config = dict(
    n_experts=64,
    d_shared_expert=64,
    activation='swiglu',
    moe_layers=[1, 2, 3, 4, 5, 6, 7],
    routed_scale=1.0,
    rope_fraction=0.5,
    init_std_up=0.0442,
)
Below are experts of layer 5 (counted from 0) of a mixture-of-experts language model. Rows are named router (the router's row for the expert), down (a neuron's output weights, with its number) and show model dimensions 0-127. Each number is 500 + 25 x the weight over its row's rms, rounded and kept within 0 to 999. Numbers have three digits each.
Before each expert's rows: a language model's description of what the expert responds to. This comes from a sample of Wikipedia text that the model never trained on.

# expert 7
What it handles: Infobox field endings
router:516536491477501463475496523479483499496508474552523510479514548521508524467505505503489498544536507498494516511548506485504515571537519479490499502532495486480532461510501527496503458451458504541476526510519488484489485480537523488463485476479545477480492497530572523489538536501459513509459509522504517535511529509488470483493517457524484495524502491533554524511492501488490506485460
down0:546514521515509495520477513490509504486492491492455514533495507471501476484549523462515454482515517459454509502529522513527494513519473494532524483490502526446519497503496545463498472526495492568466495556525473490527485482520466483484485492515475481522540508499491502463520511485486497514458506503490493485527457517464487523525467533492473559503495447516457537495507497521514515539533
down1:501494483486529555528532499538488496484531499494476516464557533460476513515475484508530499500498548501498467517494487453552476522497483497499457473488527568529514478510487487488469516499442512540516501482491494493527475498534472521446500492472465488511543455536561517474489492496484512466509517509471477495498501458523493473458520519487521506529483475510505488513500483504487533485499
down2:505506503484455475488514497501506496517514521502448526514499485488512505489477526558496499523506477493470493465550518526531558486560491494528491520494507439474498536487520493528491486498564508482489501522534492490511515498508473519516526511512511521474499546482503445483514523475506503446475533553497508493485555465489509486508486424464531497506514500474524513503536519483522487480507
down3:487504501526492494524492542479494474507501487547492536484518531537497525514496484486537463492532531528523531511490518496516499513504480491476514438523489513556528489482498459517463475489482502490535523447511512461484481491521526526491541511508537535521524497498448494466491501515469490462512548550475535532490487512545516512466489519487484511496480529476518477535535528473444489492519
down4:492515524503477502520510553470453498494529511501535504541507504568473482533504503483486506512500523487521475504504484536544521496519556490515461494501452470477476496509465507525504478512530535480483506499526515499516440465510527499466508501476524526518484473492482500458463486476482491534497517493544505478519494492493505487486558514546513541493452504466502440516463507538535494495495
down5:543518481539498502502488490512525541533480470495510481495463528499506504517497488493478451500525489489539501513465508525480511412503495533491500500480479509435517519518485549520521515484518526488541561499464516504525469471492482450494510481500484510485500514449482514542447511490503474455489495507518488508453482470533512495533532489525525512469511443493503529487493528513490511498499
down6:476548505492482504481506533500549451496486464522503533504512489460491512505484545506510469464519501479510501489482476518485526460494479518479536497471497518519517499495513524524520490504488471500496488538431531542480506516477494540493493466507517525511536491499518502520507533470459477439490496473501469507524538485504503550507499513510421454464495500529492470522489493516465507497439
down7:495529481524514550513471500450518490517498520450573518521516508465475498493499498511463502491498495458491511496489462481491497535495509500507543530496501481513460466522512506505513519471459499490500478499471555553489520488492495546460526508495510498536477539525502470529477486504516485445531539458530510467466490533476484505496524492500478480483460494476483536502502481447504486472462
down8:475548484454515492473535520477522498478491533458517481496472514523465522505480468496554473542516530491498527462491503458472488503488509495467496532511498538521524518482488466514508517474481505524553454516528524477458503542498462501478485507490488558514524506511511512560478529509469504497494488494503489466538487498522510505498540493430501500496492503489507497499518483489564526535474
down9:470498463532513497523448487520483529489464503492527492520474504497494538556472516504491500463507499487436473489511452505499514454499530511480509504483536500499506462528498456492485523493493511458462548462491505484490497448515530514513507536505511491506506490507525496540451456489476463456488492464470533485482556506527501457513467477475487506484471479509501513493482511499501464499448
down10:524542461530489486476451515504572503513469507486482542477466488510473514514471505472529496509453522477508477507523500496513544482501494521472560470497485441541521536504532492509501531464497473528480496481527533509500491517482512519506521505483534523528489492509480451483513485473497553475485506514513494519518511539519495459470477511483494483539526519507563498465470473489500494529494
down11:499497475504459508508500523471483483500534492507486516507467524491497470501526509504474492480523531500513497477506513483515504488479496515476461491539522475454450471466518493519509555503561545461463482469524504500468513493536485471473483517523449514497477508501515490454493502531478557535508526480524489528468547496527493498486530526520551455474490503494498500456521483504497449469454
down12:448532521501540503512509518487491484526519519478505497517501497531522506507511476510491498543480493540518502479511536541464508487464497536512498466480450577466494540470533527532532493457498496503493528501560495485552491483472498513482504501471502486523448505491503471490491509543519482499492510496473488533538474482510522500494519511479473515510530523504549496508547499527504506440547
down13:516501482453512520493514529496500467539525473502498491507546484522488480501491508488477521511525494498482506486511469527494484502509497489473508474512485513513530502540465532489517547485470479498490525494528500438472471488501498414499490555503473518505512504423484465514481502449482524534495529468516540472514492485494498546517501503506489523518501501499478458467484488541484472533433
down14:518517483521459493484434482503554489496483544456479492522490488499517496497485506522454522466517492513513493448563483480483460510491515506500477502504473516537484526464501518493531524500446447458511503487498479471469510467508516481532524541499480512523509481479477521487471505537501507513518499502479513557497513505494484532492478471501460537476503480484530467513441510509509516553518
down15:516481531506472519513496449506449482506465487502509532436506481460507476496499502537490476484447497517505510498506478459476505518495490536504495479485510493495537489489480470556514540549521509472536463494514495547480492508498455542492505508510516506457501500491500472503435485480526516551520471475523501512470497523495532490514486504490527502536553477474507496545473555515512482500480
down16:459478487528504481477496476483484519469511496438500476546490517508548508518539491511525498493501490520492410501511491507484528464532525454476485532498533483495488463526498486520480465482544469524486505493504499483476531521466476510501469523500471479459494520522505521512527486437475470450466483461485485490515469520491537502524506483506490498473502528497502479487466469514443487499505
down17:505514512436480487504448471536508493540508525501496504503480482529483541504515520490504477505470541505493466486492486490474470472443529481497531502515523552514531475457529502508498515510488496528510541433477511507508489522500528528510518549473535502519501505513516500506522494448526450449507493567486501496523521489526452536501509519495524533489520521478497478453490517495513478485499
down18:466525520529505507532512519501515486521490474510498501534498496503507464494472515557474504497468535530507535589495511508521521524508487541499498509471507513523486485475514520476501508501519561483555505498497497502558475491509554500478487517465504510492508501503504523501508496479535485490479432475487476535501470461498499548528529511530526495504504459524470495534502485495555547523519
down19:464477475508548471502490522502512531526473470490494498488500534473486481531537483484475503496506543496540458522472537496491523452489502536543530499479543516521500465517540491556509520534497458475523454486513502493513535513467485492493490525540460525526502496511474498553467500498504498511465524513533480490503541501538499529496490504492493435544522508539524505470516509508504502543507
down20:513492539485501514536500473501444505485488503553534507529478493496465513502513490459507514521455512501478529489527474512502443494501475524518496521481495463504497486446550480494467520506478515533542478500484492550508487505491478538541460494481502508572519541503497457455485482525512516538462492508498487457483455495480533526518498534506501529472498473485456472479508516498488505517502
down21:508487534528483502534486521480553524476519528494452500508465563511520478493474520510496527531487505473561498542496527452487470478498470490498485523518514436487514494504426493478499531510537515547508503464471467494514475531534541494501530515511530479489514487507499489543460530548482500502495491511492504487484484501517494477477525495537513510502471497481450505514521505486513534472474
down22:528485488485480503532516482481491520505544497467460502468525510501484476534465489555536516492509508503462512442520493492502470465470510503505470490501496495497501486494490498513549497475519496523425474482451468492511494554481527452478488510466495507462528512519511464494510496519502494516505477505501537522510496488497538423553492522490512467496458549498519536492479529507509526516476